config.toml
num_hidden_layers = 12
hidden_size = 384
n_experts = 64
experts_per_token = 6
d_expert = 32
d_shared_expert = 0
hidden_act = "swiglu"
moe_layers = [1, 2, 3, 4, 5, 6, 7, 8, 9, 10, 11]
router_score = "softmax"
normalize_top_k = false
routed_scale = 3.78
balance_loss = 0.002
balance_bias = true
n_groups = 8
groups_per_token = 3
init_std_router = 0.0248
lr_router = 0.0022
num_attention_heads = 3
num_key_value_heads = 1
head_dim = 128
vocab_size = 17554
norm = "rmsnorm"
norm_place = "pre"
norm_eps = 1e-05
positions = "rope"
rope_theta = 6750.0
rope_fraction = 1.0
qk_norm = false
attn_scale = 0.0884
tie_word_embeddings = false
parallel_block = false
extras = ["capped logits"]
init = "normal"
init_std_qkv = 0.0189
init_std_o = 0.0
init_std_up = 0.0189
init_std_down = 0.0
optimizer = "soap_variant"
learning_rate = 0.00293
beta1 = 0.95
beta2 = 0.95
weight_decay = 0.076
lr_head = 0.00583
max_grad_norm = 1.0
warmup_steps = 200
schedule = "wsd"
decay_fraction = 0.557
decay_shape = "linear"
final_lr_fraction = 0.0
batch_tokens = 65536
max_seq_len = 1024
doc_mask = true
train_tokens = 336200000
max_steps = 5131
dataset = "wikipedia_en"
Below are experts of layer 4 (counted from 0) of a mixture-of-experts language model. Rows are named router (the router's row for the expert), down (a neuron's output weights, with its number) and show model dimensions 0-191. Each number is 128 + 32 x the weight over its row's rms, rounded and kept within 0 to 255. Numbers have three digits each.
After each expert's rows: "raises" lists some tokens whose logits its average output raises strongly, later layers aside. This comes from a sample of Wikipedia text that the model never trained on.

# expert 61
router:136123156163128156127092131114147113130112067143159048097100171164166145098148101130107116105094108123153118150231134035158092145135105092119106184115101102073138093168145122144150166156095176136123147172149081109152114146132130173091166189201140064104141095164178102110147159191102109140110184154170149150135150155120097119160155162087150146104173153139140144063106105145086090102151117114156127145127149171095128128118112097123144051090178130137130106083096128127112147158131103159152089173168165205117157121116134136140148182158154159119118158129169103154143080101117104117
down0:189088138169089151142067128082110179093140149159106089118153145163151164153134125097153165116136174099170138183130145114167125155130074097094134080153153107136062137037115138108061146169134108169140146146159127124069125116117060098111151146154119120104205145129139141107172133144114086140147120138161105078114121156147121103146126123183143119145148105177086140111162182117095130087095092090142161087082187141147131128152095167133170157156117167130140108106082196070132109103117119166132128112156191138184157127112129143151126064116107086163142174077101126091122147148113124129
raises: "the ", "a ", "and ", "an ", "but ", "although "

# expert 28
router:150109152098116156131154152110169166125112148088155076085102157130096149176107089168160167137203111141117137105162083125171112118094117113042118116124111170102159117157156101136151144191096153053095141122149123149116110127134145124132172122105122168117115124165168133126098047092075099110123045111194175144131117109130050150106124132079128174125108163079149116093158116139082086083096095154146084120134140084112114083143154145142087118130107064196136151164122115165089223157140140167125197095120106096125143113106151164106080128087114154103107098124146061149140102169140141092
down0:115101209104096124085027113141108089069131167082117163182165115150112135126158142107109103135124115104098118074110193125113143118125203184154099129133102119184125106121162169059137132112158140142133128124182173116116093141126142115165135128192180140174143114139106127125087148093143156132111111139159168110125159127155108131084142090137124145117106142152180180164080069095162170170103089144137146122096123106154202187142137088134136138091117177065050202119162136066103101108120089170103153133124132151104142145117171085108132126189143181131145140173117145158117101129110172187
raises: "The ", "In ", "This ", "It ", "After ", "However"

# expert 39
router:104092157140110152129140081111105127146113112094156159115151115190142107153158148101087047136062132152100098187076130145084131118127096112066157113151128120078106174135155102139095145213198090129110040160177147136101097146166110166095100124173115164154088119124107101135119138181129120142120069142089164147101149143130184144156141092030115040124096140104147126161128131141185137163142115132095185108109147153107109111138107055142153098193102129124095115090095171112064124093146111120068156141104094116094132126132169116132113148173135036142144174142180129127138155103141117109
down0:142145092155119180088171085127100116122068062156155141109140106176113153170186207075125135082074218148141104135092122126148127131107113126150143085118166162144140153084240063074117116138095110113121145158080164152092115143125146133167201173147152171188161159152141130072124090097145144168146112058147108185132123157137119090132092104095074128126141130139157078102164148168139120148177153133148145143149137075179123127170171147108196166115062143121145143165080108108120131117104144140116138130121132123155130159082092093126136094134150136118038117066074046118119094110088126111
raises: "and ", "ra", "or ", "off"

# expert 50
router:161133105116110098122137131097174072097190170152127156100100117133116101196096177076120091167162124096107100131095086128123144135123158103113109117128136124061126255164131122155154140133112132066159126075162139159064124105163139118177159106088106165054129079197136138146121155119103171100129078152171166136150099107071167139091144135155131071091098154159117104144107131114083111121139062124144095143147144160126150074108080142122156137127097113161147096171107108140116118158089163160123186105159110117099120130123168125127131166109128170189121161124082178183144140177135121166
down0:136123151123172146179113110170178183104091138117086126109131082153161113113117100090081107158099210152122128101097168137130135111143042190132174128133160148169125147102145154106094114152135124120143050094134155119169130115162160149147167132088117162162150089096138080110121115209136159092142160143130155076122113185130117140096121066171159137146125124146088100120130146100170113171109116160153117189096106153104097090090151160095130141109168107196127122134113138096145089115069115150135149121162181081137152155160155130162108147114156122106148149135094174095128156084136146088
raises: "\n\n", "\n", "0 ", "5 ", "- ", "2 "

# expert 17
router:092146147184111179114090136137079132118135163066166142146103083117120141129114163121088077128113107107116077153104159146144130081165206140094120107099115062119114224112159138168142153143091136168139125144164091122075103152087129145112080165145124065137147105102135126135121182127125162152111129131102063063159134149135091139143123157190125117148132115101126134140148117120108103149109123151109151079137130086125152119130095078146168182116136086173148097078090142062042172150122113113151149172132142141087144137167103162130145098096058107082134158129108179099146199137133117159
down0:043169111091130074138140119117114079154045142158152193159138111152101152089153124087082144163101135116135115112152115137100112118201118114064081135132152102125161142131165155164168175134101172114155106128139086127059089148143145133127094111049113117138159153155118077160088163184144141109116113123089103096133126109187079111083134207119109126135119164113150144116123149095130149160161141174126128088150124145142114067160120098195128167117176081167148084072155144120131124091079087110117145169106152110161125150134119118087211077166106140121102099072109110146168090135183112170
raises: "his ", "him ", "a ", "("

# expert 30
router:154147133099063140105098178106091137107113160083166068076098134173136126114127124150119134183161115090121139162184141096165116123135122099114120156119114174050155126160118106137162158142088188100114135149158082140165135147170124205109158141129099156141141104185159144128122133185046173094105134128165171161184084078142104064127191105104132114125142187171144166073131111131102149110116094157196094113124150143113117060142105124131118122124118100172150134120087082132082185122139108142108163112183090123103166129116126156184116204179168105111105146125090131132139122205136132128
down0:162070150180147124162130134124141121098140178122135107127123126148130172135152119129159111192167156102125133115124064130128113134132168111116087063128135124092150143124131060179127189120094156152136107081157121089085127102141161133146185111060057122079086089153107123215118119091167156149149169105095172120101133090149080102124087116191124122102081150178119126127126092085062177121139096178188077098167127105129073123140120172107126136072165185106113103185081144124139155124202073109175092151083141120093138102124125120143120191132171182082177137033142151177140111169139089137
raises: "The ", "In ", "However", "It ", "This ", "After "